Weights of a small mixture-of-experts language model, trained from scratch on English Wikipedia.
Size: vocabulary 30568, 52.9M parameters.
Below are experts of layer 7 (counted from 0) of a mixture-of-experts language model. Rows are named router (the router's row for the expert), up (a neuron's input weights, with its number), down (a neuron's output weights, with its number) and show model dimensions 0-255. Each number is 200 + 40 x the weight over its row's rms, rounded and kept within 0 to 999.
After each expert's rows: a language model's description of what the expert responds to; "comes after" lists some tokens at least twice as common just before its tokens as in all text. This comes from a sample of Wikipedia text that the model never trained on. Tokens count by the router's weight.

# expert 15
router,184,195,223,144,143,209,210,212,205,190,176,213,182,200,157,146,178,168,269,239,217,182,242,218,174,191,157,228,195,219,239,158,191,217,257,206,239,199,206,117,173,141,206,194,183,202,177,214,147,240,153,217,146,145,198,239,295,145,245,161,255,175,216,185,195,135,150,172,205,197,115,245,261,169,175,240,187,247,186,224,198,240,166,168,189,153,141,136,219,189,142,199,199,144,222,236,175,177,218,86,208,214,197,207,197,209,202,245,187,142,288,175,239,106,239,183,165,245,214,195,176,233,222,193,160,201,197,166,305,244,218,163,152,219,123,157,190,267,247,190,260,198,159,229,249,193,204,180,193,136,195,192,263,241,215,206,96,266,229,260,184,245,225,202,177,179,198,232,203,225,169,274,225,192,272,185,147,213,153,201,175,213,224,201,247,207,184,212,177,159,184,263,232,207,230,258,228,21,202,247,271,227,165,283,187,165,132,114,248,153,257,160,226,195,166,216,202,250,224,186,201,178,197,260,244,173,238,214,197,230,209,210,204,238,184,208,201,241,128,190,215,179,243,237,104,195,258,249,191,243,194,177,179,223,199,165
up5,154,199,210,208,116,200,199,226,212,166,208,218,175,221,181,178,158,245,211,224,279,190,242,145,237,231,203,163,193,239,194,151,203,230,211,197,170,238,238,245,275,144,182,165,174,205,205,236,216,256,217,212,199,275,159,165,231,164,216,191,187,192,170,157,175,235,237,185,219,202,171,237,165,113,224,226,183,190,196,185,226,126,161,245,190,172,207,182,194,122,98,202,187,164,184,228,250,195,175,162,214,235,141,265,226,173,157,213,222,168,211,209,130,179,222,187,154,160,237,265,157,186,195,239,219,196,169,138,129,141,325,181,182,190,178,188,210,227,224,178,153,340,149,192,194,194,201,241,161,147,175,194,266,187,198,290,169,212,176,220,212,193,225,311,179,286,235,221,151,265,208,262,169,197,152,97,108,192,172,192,199,170,188,196,232,128,251,186,136,270,219,270,224,209,200,122,203,143,201,261,163,257,150,167,259,227,188,181,182,182,143,209,159,195,184,208,244,226,197,207,264,207,87,178,146,187,254,285,208,188,189,244,176,216,173,156,211,217,245,199,135,220,180,244,180,224,206,225,223,238,163,249,252,228,197,210
down5,165,250,228,140,223,252,181,270,176,213,192,219,191,178,181,220,159,269,263,227,255,241,170,187,213,193,132,174,180,146,161,215,197,218,228,176,187,234,208,177,259,225,218,196,211,252,115,171,228,212,254,227,263,189,220,201,217,202,128,200,181,239,217,173,259,172,223,197,176,239,207,232,279,143,163,240,176,132,154,154,201,128,201,249,217,251,189,114,214,160,129,208,187,228,185,145,249,165,232,189,206,181,265,214,223,235,282,220,134,188,333,194,152,187,249,228,232,201,195,179,226,152,144,175,151,165,194,185,223,210,189,152,183,178,222,179,279,245,187,224,241,240,172,187,166,187,195,121,195,246,205,226,258,184,197,222,268,191,228,225,201,190,216,180,186,254,167,155,174,217,99,228,179,179,191,195,208,278,230,234,233,194,112,271,209,181,212,170,241,169,268,182,190,167,128,228,132,181,146,239,196,241,229,184,127,190,139,139,201,199,203,225,186,180,186,150,162,199,237,221,248,229,146,179,206,119,255,193,174,200,181,248,175,256,224,180,180,234,133,166,240,212,203,237,168,165,203,224,270,299,57,201,270,147,220,183
up6,161,282,212,120,148,198,137,220,190,205,270,187,173,143,224,140,216,207,181,157,305,222,214,269,195,244,233,209,271,198,170,256,225,188,240,222,245,181,122,167,172,213,254,184,181,200,170,149,147,234,217,168,215,156,227,139,189,200,154,162,202,214,147,219,160,211,180,145,214,251,152,155,178,162,217,219,183,177,225,139,233,225,259,227,220,240,196,226,199,203,207,191,210,210,223,227,192,202,231,216,180,169,177,222,258,222,148,292,229,185,200,167,246,156,249,225,216,202,135,154,222,320,165,225,292,160,159,213,146,166,175,235,253,175,194,144,162,163,153,142,199,183,140,208,148,282,233,193,210,159,224,166,188,185,212,298,142,216,241,194,215,171,216,216,200,181,292,178,245,210,202,240,190,241,130,228,203,162,180,230,236,181,255,170,180,219,157,156,233,134,205,179,228,235,227,196,180,197,208,127,164,145,167,227,175,177,201,138,231,213,182,218,126,184,272,212,286,107,200,188,185,167,145,289,149,211,237,233,222,247,191,190,188,206,211,143,206,224,199,192,227,91,167,181,305,206,204,269,197,180,157,223,181,241,206,115
down6,234,269,197,157,206,139,201,276,206,205,196,141,198,196,214,257,194,163,199,123,218,205,255,255,184,177,253,177,260,164,205,91,261,190,200,185,226,209,230,204,152,142,232,302,132,177,238,176,169,176,185,136,252,192,228,167,128,217,160,222,124,188,152,223,217,218,245,273,203,177,177,157,199,188,191,242,219,156,173,202,248,242,119,198,255,162,249,214,143,143,149,244,239,209,285,204,221,230,216,292,227,238,153,178,269,205,165,247,244,176,208,203,231,131,203,213,233,204,117,215,204,236,197,251,229,188,157,243,156,159,165,202,226,148,210,161,244,175,249,244,203,138,189,209,182,219,204,265,221,148,218,203,236,222,244,117,122,210,247,225,180,147,232,223,224,161,218,196,186,221,166,234,103,175,166,220,277,180,208,197,250,214,261,148,125,225,197,189,175,144,152,145,198,168,211,245,186,196,155,193,213,230,162,195,288,249,209,204,262,157,201,206,238,254,207,252,182,155,215,130,224,206,243,206,209,232,234,116,215,214,209,219,175,208,183,186,209,138,224,214,220,196,147,188,198,262,97,202,203,228,181,275,117,208,161,217
Description: Articles after prepositions. The article or first word of a noun phrase after a preposition or at sentence start, such as the, In, The, January.
comes after: " of", " in", " on", " to", " at", " from"

# expert 20
router,195,155,186,196,207,191,214,243,201,214,239,183,195,273,181,197,232,147,217,191,236,215,225,196,181,194,193,178,161,253,213,174,188,253,233,206,197,191,184,179,169,162,186,146,120,173,169,190,217,183,137,229,197,189,212,221,243,155,241,128,223,201,250,138,173,185,125,226,191,201,189,229,215,172,153,253,224,188,236,187,205,194,227,208,189,210,131,136,232,152,144,209,99,176,230,210,196,217,205,190,216,189,187,176,303,253,205,220,146,183,224,130,172,167,184,141,206,214,230,193,191,176,220,223,135,220,201,227,235,211,213,133,194,247,153,196,206,207,272,222,189,257,202,238,213,158,239,140,209,74,157,184,264,226,251,166,134,305,209,235,204,193,230,184,166,157,168,184,252,222,186,252,224,216,285,203,177,239,118,144,154,285,242,305,203,181,121,188,185,227,169,213,186,304,121,289,227,163,210,259,219,190,125,202,203,191,213,188,272,179,241,67,228,159,196,225,214,190,244,75,193,143,202,224,267,135,229,195,215,265,150,180,183,201,229,213,219,215,182,216,152,166,215,186,238,214,184,255,190,254,247,191,175,186,179,132
up0,234,223,238,218,189,149,171,287,173,195,156,236,280,243,194,210,239,196,219,224,201,229,220,257,280,212,179,238,164,210,132,180,179,141,300,259,227,240,199,153,235,178,170,213,162,125,193,172,255,211,131,246,209,263,136,233,223,216,224,163,183,190,171,116,253,237,205,194,230,165,162,206,117,156,211,137,146,213,162,183,205,143,213,190,244,218,145,161,205,263,245,221,206,172,188,196,239,144,260,205,239,239,224,271,236,173,181,222,173,204,310,223,225,223,248,207,203,88,153,183,215,201,280,219,164,165,240,131,201,161,207,135,152,201,257,179,243,220,150,172,139,151,220,191,167,244,209,244,244,163,178,241,268,179,186,284,187,184,205,206,231,180,200,287,233,204,255,223,162,213,252,153,139,193,186,156,167,217,206,196,264,159,189,189,165,225,239,207,189,188,157,208,191,179,198,229,228,180,169,121,238,210,237,231,296,171,176,118,162,198,229,184,148,175,210,262,170,262,156,174,119,169,157,198,220,245,242,175,197,248,152,202,196,238,180,224,211,161,172,165,202,187,205,209,184,179,157,98,165,158,199,128,206,248,192,262
down0,190,255,353,233,213,198,162,192,166,136,210,229,187,145,212,188,165,223,210,271,171,187,231,170,208,183,215,170,175,178,186,197,174,207,212,242,233,273,268,177,244,227,218,223,202,181,215,207,261,221,154,243,212,281,285,182,176,155,164,265,190,188,188,192,254,212,143,215,266,162,199,215,218,143,119,153,201,236,197,168,121,183,284,201,236,245,275,230,194,198,213,179,250,257,131,219,189,217,211,212,191,144,173,220,192,184,176,218,192,206,220,224,187,254,192,247,108,162,189,229,137,108,195,238,244,146,213,127,136,165,196,149,119,169,224,175,169,213,174,130,189,180,159,159,238,224,143,216,238,272,201,118,209,203,112,188,177,202,168,212,229,178,197,212,251,196,207,184,186,254,220,233,229,245,176,144,196,128,235,182,308,129,254,206,165,239,205,161,179,112,215,221,254,232,231,233,198,167,211,123,168,191,206,177,211,130,251,199,213,194,233,231,167,246,253,126,211,165,170,207,226,213,182,180,229,240,186,223,257,197,199,230,270,204,265,221,225,220,192,178,180,136,163,160,249,219,251,122,240,160,181,153,213,241,147,205
up1,147,162,208,188,165,158,243,201,176,212,147,142,182,303,107,187,188,178,211,160,149,163,229,135,241,224,129,184,128,165,202,201,248,169,197,150,184,189,220,199,207,162,148,238,168,93,168,193,248,157,196,267,133,281,184,281,215,225,257,82,197,199,165,247,250,212,196,256,272,198,236,220,212,213,197,239,214,122,194,211,154,221,237,208,161,193,180,213,179,187,196,220,252,261,173,184,216,161,153,172,235,185,168,164,260,282,268,252,225,202,228,236,170,163,163,239,189,180,228,199,175,199,286,197,271,198,223,208,153,132,190,156,236,182,271,154,215,202,207,131,216,194,187,261,231,139,217,197,300,145,140,140,284,193,192,173,183,258,185,172,168,165,200,212,216,176,252,207,205,175,241,188,244,229,154,234,194,222,166,167,184,204,222,242,215,230,144,184,217,219,184,258,231,258,185,222,158,131,207,174,237,218,250,171,194,174,165,235,163,140,212,210,251,240,175,152,162,216,208,119,209,242,198,281,250,225,240,254,234,200,196,213,160,251,220,177,180,249,171,171,201,200,192,184,220,158,171,141,126,251,307,239,184,207,215,203
down1,140,213,223,218,219,198,206,159,203,212,250,195,261,213,247,203,285,287,268,240,231,236,258,191,216,235,176,208,235,209,240,162,196,183,208,210,211,169,198,118,199,216,142,236,219,238,220,186,173,211,142,216,156,157,201,218,169,247,178,199,154,193,272,271,260,211,86,189,234,122,168,170,159,278,181,188,164,162,170,253,207,120,155,211,225,201,148,172,246,185,228,149,218,144,99,253,169,185,196,216,269,146,159,231,251,235,195,234,155,181,286,176,236,163,155,228,172,192,128,176,159,189,222,204,234,187,219,190,182,155,188,202,222,132,198,187,223,228,220,150,239,169,157,210,229,153,214,214,240,207,199,197,237,188,230,199,250,191,283,180,175,153,202,209,209,106,243,147,202,183,197,212,156,176,171,224,219,288,210,137,240,201,202,94,191,260,94,223,141,148,190,231,247,239,304,213,168,213,152,195,176,234,240,168,211,215,155,291,155,162,153,233,233,267,189,180,129,178,188,184,132,173,228,216,221,213,221,195,248,130,193,179,170,171,228,146,153,179,208,246,163,299,185,239,206,216,184,229,150,231,226,226,178,207,179,161
Description: Codes and score fragments. Alphanumeric pieces inside codes, abbreviations and score ranges, such as RT55, PCA, 1–6, 1999/00, $ and subscripts.
comes after: " |", "|", " $", ";", "_{", " M"

# expert 4
router,125,204,183,177,203,188,209,192,191,225,183,142,154,228,135,235,195,116,188,190,241,175,233,211,175,181,213,253,196,240,215,169,174,205,217,216,220,147,201,215,132,141,203,179,189,232,190,190,180,275,118,246,202,215,188,225,222,174,235,156,222,223,187,155,242,183,172,143,198,209,203,237,215,150,165,271,244,191,163,197,183,189,135,226,212,153,149,151,259,143,186,230,172,208,147,249,266,191,235,208,249,185,194,187,282,257,215,220,152,138,258,187,225,194,257,241,205,198,186,187,173,210,268,244,172,147,162,221,247,231,229,196,146,244,177,139,154,245,239,248,200,298,195,227,177,149,166,187,211,183,198,168,252,267,202,224,120,192,211,207,240,204,286,191,161,215,168,189,220,256,274,309,267,248,143,227,173,240,193,114,210,169,233,250,186,241,167,164,182,213,186,255,207,251,215,201,243,43,201,255,223,200,198,261,271,189,204,164,305,174,248,190,241,178,205,170,255,288,209,90,217,132,210,243,208,169,177,166,223,233,162,209,198,128,208,234,188,200,210,250,186,146,176,144,133,184,168,211,194,198,235,180,174,243,212,191
up5,152,159,209,144,248,153,211,189,288,239,284,259,179,207,175,255,143,190,196,136,202,176,267,229,294,193,185,88,150,208,138,212,204,191,268,192,245,172,226,266,201,155,216,197,128,225,187,191,186,212,145,130,181,204,226,206,200,120,200,251,217,205,160,173,219,203,181,238,213,242,216,262,244,205,175,216,177,165,183,204,266,175,130,141,200,139,208,219,196,204,203,242,115,182,178,222,214,135,213,234,181,158,224,159,198,264,191,245,235,151,210,163,171,159,299,170,126,253,142,204,189,157,237,137,183,202,242,191,261,206,176,180,234,209,66,234,175,214,211,147,140,179,171,237,176,196,219,207,253,224,198,237,248,198,218,166,179,239,232,168,277,201,276,182,184,237,166,129,240,231,181,226,196,197,219,245,207,183,154,96,124,176,233,272,170,177,216,144,190,234,139,234,168,238,218,158,181,165,136,248,226,196,233,184,312,226,247,176,197,136,229,178,185,187,193,188,168,249,158,167,197,150,207,196,233,230,247,201,240,198,211,185,192,274,193,213,238,144,204,176,223,152,220,219,110,230,176,173,233,216,169,238,225,203,170,225
down5,159,216,259,257,242,178,227,87,157,214,181,154,247,278,120,146,224,198,221,215,258,162,181,268,207,243,199,234,169,142,261,202,194,151,201,198,239,196,217,281,182,229,222,150,158,200,218,240,145,208,197,248,133,148,143,151,142,161,204,199,258,174,248,250,197,204,216,269,189,225,155,227,170,114,213,231,193,143,175,178,159,174,221,227,214,155,127,232,154,189,172,232,227,234,291,150,190,168,232,247,177,201,217,208,29,172,151,242,207,199,123,242,183,201,267,156,196,188,186,181,246,218,182,188,190,213,198,232,189,180,160,240,256,194,187,202,270,224,270,195,203,151,238,230,184,240,146,123,158,228,246,178,247,166,169,196,138,200,194,172,185,175,211,187,114,223,169,232,236,191,227,192,171,291,142,184,159,170,224,167,197,202,205,207,172,256,228,182,195,192,141,224,238,224,271,137,170,209,230,215,217,228,239,194,228,156,210,226,242,185,243,261,271,151,284,197,177,240,200,261,182,205,161,133,198,185,236,268,221,179,123,176,228,214,258,223,215,218,169,165,187,231,203,217,240,207,201,201,197,131,212,256,146,177,176,261
up6,181,189,225,206,174,169,224,231,220,193,181,222,193,168,168,145,203,222,262,169,200,247,241,191,213,247,201,308,213,193,153,241,183,271,157,189,215,269,177,203,192,226,207,217,148,246,158,186,163,219,151,233,146,165,138,243,175,247,242,193,224,226,150,270,243,224,194,188,205,187,139,235,234,240,135,217,216,206,81,231,217,106,168,128,204,185,194,254,207,155,187,233,158,161,263,151,259,189,234,190,196,287,247,163,194,277,191,251,151,189,164,214,141,160,226,217,216,302,210,236,256,191,219,162,159,226,163,190,186,215,194,126,124,214,251,182,289,199,212,229,243,239,207,142,157,178,210,150,175,217,162,268,202,211,176,175,162,205,199,188,220,201,242,181,137,211,212,232,148,222,317,170,174,212,199,226,181,253,217,90,228,245,155,155,184,272,185,213,187,245,217,156,210,162,162,166,286,235,286,296,202,232,220,250,228,188,245,176,160,173,226,176,179,253,185,149,229,199,200,176,201,181,214,247,211,230,217,171,232,269,182,235,219,173,127,197,237,177,239,228,159,231,119,210,228,226,156,165,188,176,210,184,135,129,135,201
down6,167,189,197,196,203,241,289,151,167,200,304,207,232,184,127,232,215,151,157,215,140,198,180,225,280,217,203,214,230,197,158,244,194,187,229,139,195,255,167,134,197,211,207,272,251,197,153,156,213,177,235,161,166,258,270,211,148,215,218,198,228,138,166,264,261,230,199,191,132,190,160,241,208,157,210,156,160,249,259,130,184,189,234,222,190,234,215,173,223,173,209,185,182,204,198,240,190,196,271,138,165,257,187,242,233,172,200,149,158,186,203,288,243,158,187,184,223,238,287,215,262,280,184,225,114,260,174,230,149,207,199,205,128,207,207,234,148,174,153,238,223,215,104,204,182,234,198,229,161,147,202,237,214,172,158,223,225,207,159,180,152,153,181,224,208,252,172,213,260,148,205,223,180,183,181,280,175,253,189,140,232,199,222,168,145,202,228,183,182,203,191,242,223,175,197,177,212,149,172,253,199,150,195,207,156,120,200,239,160,192,117,179,181,253,297,205,238,144,177,142,151,237,200,228,197,191,218,227,269,225,206,162,202,145,163,210,200,256,312,270,277,183,177,296,168,224,239,205,187,155,135,137,190,153,181,176
Description: Determiners and prenominal adjectives. Articles, possessives and adjectives right before a noun, such as a, his, its, new, local, senior, original.
comes after: " the", " a", " of", " and", " an", " for"

# expert 6
router,173,198,187,149,184,184,218,290,174,230,198,185,232,197,164,179,206,166,279,248,252,226,266,243,210,157,231,222,188,240,239,119,192,235,230,177,255,193,176,120,149,147,257,147,109,216,123,160,190,236,171,183,158,201,218,186,235,178,205,168,233,259,247,140,194,194,182,223,211,195,189,244,196,135,167,247,243,197,213,178,205,197,171,190,169,157,154,247,204,205,201,231,207,177,215,193,203,257,233,85,207,238,166,250,188,205,189,192,173,191,222,231,190,208,223,178,176,206,260,168,182,182,194,214,201,229,171,231,273,236,232,201,178,241,151,196,216,257,214,147,233,247,188,231,192,198,205,191,222,142,181,184,330,175,236,240,189,256,257,205,220,142,188,196,150,174,200,181,243,237,219,227,293,232,290,192,131,238,154,188,170,247,158,272,211,184,144,207,127,256,162,229,225,243,245,283,202,97,198,222,282,163,129,257,202,169,193,190,201,163,246,224,259,192,163,183,263,251,126,152,191,118,165,170,257,151,193,191,162,266,132,224,167,142,167,201,190,266,170,240,167,161,148,175,144,186,157,197,178,251,183,157,186,200,116,225
up5,248,214,227,184,205,205,186,203,195,252,241,220,215,178,192,202,159,164,195,223,175,214,192,205,178,142,112,170,155,243,197,251,221,188,177,152,158,163,122,200,206,232,207,185,186,181,224,244,224,196,217,202,221,217,197,209,163,171,313,184,182,163,167,159,163,190,138,232,149,205,224,242,247,240,203,212,234,196,216,251,207,211,285,194,224,187,201,106,217,102,134,209,240,144,223,186,177,207,184,187,226,232,214,153,185,241,297,321,196,215,189,213,196,112,174,181,235,215,198,217,191,181,226,209,162,257,100,218,196,236,298,197,182,213,259,179,192,174,235,203,208,219,163,178,218,176,161,182,126,275,188,220,233,176,228,219,180,228,156,167,177,269,200,186,132,196,78,221,158,235,148,240,190,186,158,139,263,152,236,129,137,249,182,176,186,196,231,177,222,259,203,205,88,270,193,141,191,170,161,204,195,192,233,221,277,191,241,131,226,160,214,244,129,151,141,255,221,198,197,197,216,131,266,243,185,261,256,251,233,262,210,172,195,200,174,229,182,238,168,232,205,154,214,133,224,235,171,225,111,158,255,174,173,238,253,151
down5,172,139,128,215,210,249,204,188,239,222,191,177,216,190,217,133,267,240,266,166,202,206,195,263,159,150,238,186,146,211,181,250,149,204,188,184,196,141,225,131,162,136,237,242,167,212,280,157,168,158,239,188,215,208,191,211,218,209,86,223,189,212,166,201,250,176,171,174,187,197,221,207,218,105,211,157,230,224,184,218,199,189,169,202,185,152,203,180,241,191,254,265,189,193,220,215,201,220,192,232,197,122,217,180,14,175,225,164,193,245,187,226,177,188,228,199,239,168,260,252,170,248,73,222,165,207,256,209,179,201,201,153,216,297,201,191,87,221,270,205,264,213,182,86,190,257,248,192,192,222,129,209,236,258,250,221,148,190,178,169,199,126,193,198,220,196,201,217,173,192,311,176,260,245,204,209,171,187,148,183,188,246,226,198,216,243,126,180,208,219,198,205,255,236,204,139,245,265,206,199,193,208,193,227,230,269,274,269,194,209,147,250,222,206,182,189,133,197,166,163,255,247,233,234,166,177,211,193,165,181,178,226,207,146,229,155,241,215,199,215,227,193,244,148,212,223,164,173,166,193,203,202,166,250,158,135
up6,208,232,293,176,223,222,206,209,232,148,208,154,194,223,178,223,195,241,195,217,251,105,177,134,224,235,193,187,225,212,216,163,204,186,257,252,217,172,262,210,264,197,191,110,185,233,256,256,184,257,211,190,226,192,209,215,192,83,212,194,215,172,217,155,219,175,231,202,188,219,152,281,153,176,254,184,234,210,109,225,181,149,203,234,152,221,156,182,301,178,170,297,151,224,137,189,199,195,173,232,225,196,168,205,202,203,162,180,228,214,210,201,279,204,225,239,190,181,103,215,214,188,181,201,180,185,128,204,230,196,228,135,187,176,173,165,218,253,203,195,205,180,226,259,222,177,240,273,183,140,162,222,202,183,255,135,173,188,172,312,137,193,262,233,205,182,187,192,141,214,127,208,223,204,171,241,234,209,148,97,191,178,157,181,264,167,175,200,185,210,130,301,135,198,177,236,293,175,229,193,218,232,181,187,179,241,225,224,219,236,162,194,231,164,120,233,286,257,261,145,218,217,181,185,242,160,118,288,232,193,155,185,210,227,184,203,233,244,180,214,193,172,196,247,124,181,208,267,186,152,167,125,207,259,168,173
down6,189,223,203,169,178,180,156,204,180,236,202,227,145,226,256,115,249,141,267,198,212,200,227,208,210,166,162,163,126,203,203,176,194,161,293,246,145,105,249,201,239,217,231,201,152,222,222,191,247,151,240,217,249,175,203,231,200,203,191,194,192,213,237,241,208,223,163,128,237,172,156,253,168,184,217,217,249,191,167,169,261,213,220,176,193,168,287,246,142,204,212,154,190,153,243,163,135,234,198,251,161,186,260,200,39,186,225,218,124,171,163,256,137,152,202,155,223,184,241,150,202,224,167,287,170,242,267,180,173,206,240,187,218,246,208,216,145,229,252,241,148,199,252,126,212,202,280,228,209,199,239,160,228,249,166,261,225,227,270,252,189,169,204,131,165,176,165,145,141,229,185,187,227,236,291,127,190,211,184,180,175,222,228,176,231,179,210,221,173,241,157,202,229,214,245,132,158,220,196,206,193,196,232,202,196,193,251,199,169,186,203,375,275,153,183,229,179,187,110,213,191,195,157,119,144,197,207,192,185,203,185,200,205,178,169,208,193,167,188,201,244,190,211,235,236,172,222,175,202,199,147,238,168,258,137,216
Description: Table cell separators. Pipe separators between cells in chart, sports and results tables, plus infobox labels like Born:, Died:, Coordinates: and coordinate marks.
comes after: "\n", " 0", " ", " 1", " 2", " 3"

# expert 23
router,210,209,212,166,208,190,196,245,153,170,186,174,156,202,156,190,197,149,220,241,264,163,195,271,167,183,194,202,220,225,183,133,191,237,207,251,249,158,161,196,169,169,260,163,122,182,178,223,172,203,199,233,155,145,181,209,231,159,191,140,275,240,215,143,231,172,136,162,211,171,183,192,210,199,183,225,246,223,163,226,203,202,188,182,262,177,177,193,234,146,140,231,203,201,192,280,200,171,214,177,244,232,132,194,207,220,224,203,245,166,216,157,199,177,237,124,186,191,221,251,150,239,153,311,150,218,126,232,231,221,232,128,107,199,173,187,185,223,202,199,200,219,140,223,171,182,235,181,174,165,210,171,339,189,225,234,109,254,172,217,165,207,286,167,211,145,180,169,210,253,233,180,229,330,247,197,124,203,123,209,218,232,203,222,225,223,158,211,105,232,173,233,195,254,246,318,180,191,226,239,170,192,129,293,217,209,193,143,238,185,208,172,251,161,101,214,278,186,236,193,250,127,120,259,234,196,205,209,217,200,200,190,221,203,228,241,202,212,184,245,157,147,182,125,208,198,213,250,140,205,213,186,186,204,149,190
up1,209,181,129,205,151,209,161,238,172,183,238,157,181,256,95,246,212,168,201,265,180,248,160,241,191,191,304,149,205,254,248,208,176,198,242,284,193,193,158,152,190,203,165,205,174,162,211,186,213,221,174,179,164,226,160,234,229,158,257,182,227,254,111,180,173,193,195,250,223,126,212,165,253,210,231,251,213,246,172,169,132,168,207,271,255,171,243,202,233,190,232,171,167,240,130,211,183,181,246,162,278,154,174,175,212,194,258,227,214,148,162,245,186,180,137,221,244,123,250,191,204,149,217,201,136,213,201,188,183,159,206,145,176,152,272,159,180,190,182,234,308,159,149,211,187,177,201,162,129,245,151,153,177,153,312,251,155,254,190,194,199,178,304,186,188,169,269,165,259,291,247,226,220,228,203,167,180,158,187,246,214,222,196,269,181,241,168,198,164,208,153,259,198,168,198,192,239,174,228,193,185,251,203,230,158,211,183,205,199,239,175,179,205,179,213,297,261,150,202,167,198,196,263,226,180,174,226,142,242,209,147,134,191,166,154,189,196,221,206,160,205,163,207,171,170,231,191,299,140,180,201,243,231,134,208,129
down1,130,153,181,179,198,164,135,196,226,174,249,138,188,202,252,148,193,187,222,196,237,229,223,270,193,288,251,244,253,192,187,274,183,196,154,140,254,253,210,217,188,183,200,180,246,153,213,182,183,140,164,208,197,181,216,187,291,229,205,221,224,270,166,222,208,204,185,136,171,211,218,225,273,167,189,248,182,145,225,208,193,147,201,225,223,261,189,183,288,191,235,277,179,195,211,191,200,160,231,224,226,175,300,154,121,185,207,208,142,125,207,351,203,176,159,219,227,187,286,179,250,251,265,200,220,171,167,214,198,207,210,141,210,156,224,154,145,176,208,175,160,234,235,125,217,177,160,246,228,178,197,201,197,187,200,232,230,162,218,215,170,131,216,224,214,206,233,70,150,130,166,252,202,211,249,205,114,103,209,155,211,224,168,198,236,202,202,156,176,252,186,180,179,224,153,190,236,376,220,191,196,195,180,170,278,179,182,190,190,180,173,208,200,137,218,237,149,213,204,202,170,187,206,193,235,186,187,174,128,221,180,100,214,210,176,252,182,261,192,211,179,218,148,245,251,216,197,190,160,201,189,210,225,209,191,237
up2,202,244,154,230,167,181,298,211,184,196,138,82,193,198,216,260,191,152,256,259,140,165,244,188,190,100,253,218,221,225,202,164,166,214,307,149,257,204,179,213,165,189,223,194,255,222,158,188,171,184,239,240,236,216,163,263,211,170,208,200,228,194,166,196,179,218,180,161,213,208,282,230,178,184,167,181,198,231,184,220,244,188,230,175,195,210,167,178,221,153,149,231,206,167,170,198,264,197,259,211,231,197,104,246,241,276,205,222,213,189,114,201,188,155,160,171,187,214,228,189,150,210,236,157,132,221,182,234,266,155,210,144,154,194,220,173,243,167,156,128,229,221,231,225,159,80,199,191,264,255,234,165,254,255,155,226,149,164,168,179,163,224,181,182,239,213,161,193,173,215,223,262,274,207,171,244,191,284,166,248,144,227,200,218,156,169,196,257,119,214,244,176,245,275,212,226,159,184,245,204,209,235,174,187,247,194,127,129,156,174,248,165,205,110,163,146,236,234,283,218,264,232,154,161,220,231,129,229,190,218,179,219,190,168,214,160,135,222,246,253,228,245,232,185,173,120,182,230,183,227,220,176,181,188,189,156
down2,303,268,212,210,224,215,248,137,175,166,202,96,165,196,225,219,172,196,213,130,246,175,151,248,224,194,236,161,169,230,243,203,169,209,219,234,232,169,213,300,151,171,199,253,180,221,184,224,233,167,230,185,211,178,195,254,162,163,153,176,216,223,223,219,128,161,206,144,195,226,200,166,145,200,218,177,174,225,324,274,168,191,266,176,189,205,159,192,210,293,140,243,213,185,230,216,148,118,168,251,226,205,181,170,120,172,164,165,260,224,131,162,146,246,176,224,155,175,137,170,160,211,202,199,199,181,218,231,242,187,130,189,174,93,243,154,189,222,181,194,180,163,233,141,181,194,224,123,216,262,146,172,272,237,178,222,221,185,246,174,114,227,183,199,227,166,178,300,221,226,165,294,269,160,186,192,262,210,260,198,163,193,211,239,147,148,231,213,195,215,277,194,247,177,207,217,204,223,199,172,176,209,200,134,265,191,217,128,139,225,254,186,190,216,220,215,204,168,180,279,272,97,181,141,187,219,173,218,227,188,215,210,213,178,262,193,224,237,214,236,160,155,202,257,200,183,274,239,181,189,170,172,187,230,171,202
Description: Name-initial words. First word of proper names, places and institutions, such as New, North, St., Royal, William, Edward, often after the or of.
comes after: " the", "-", " of", " by", " University", ":"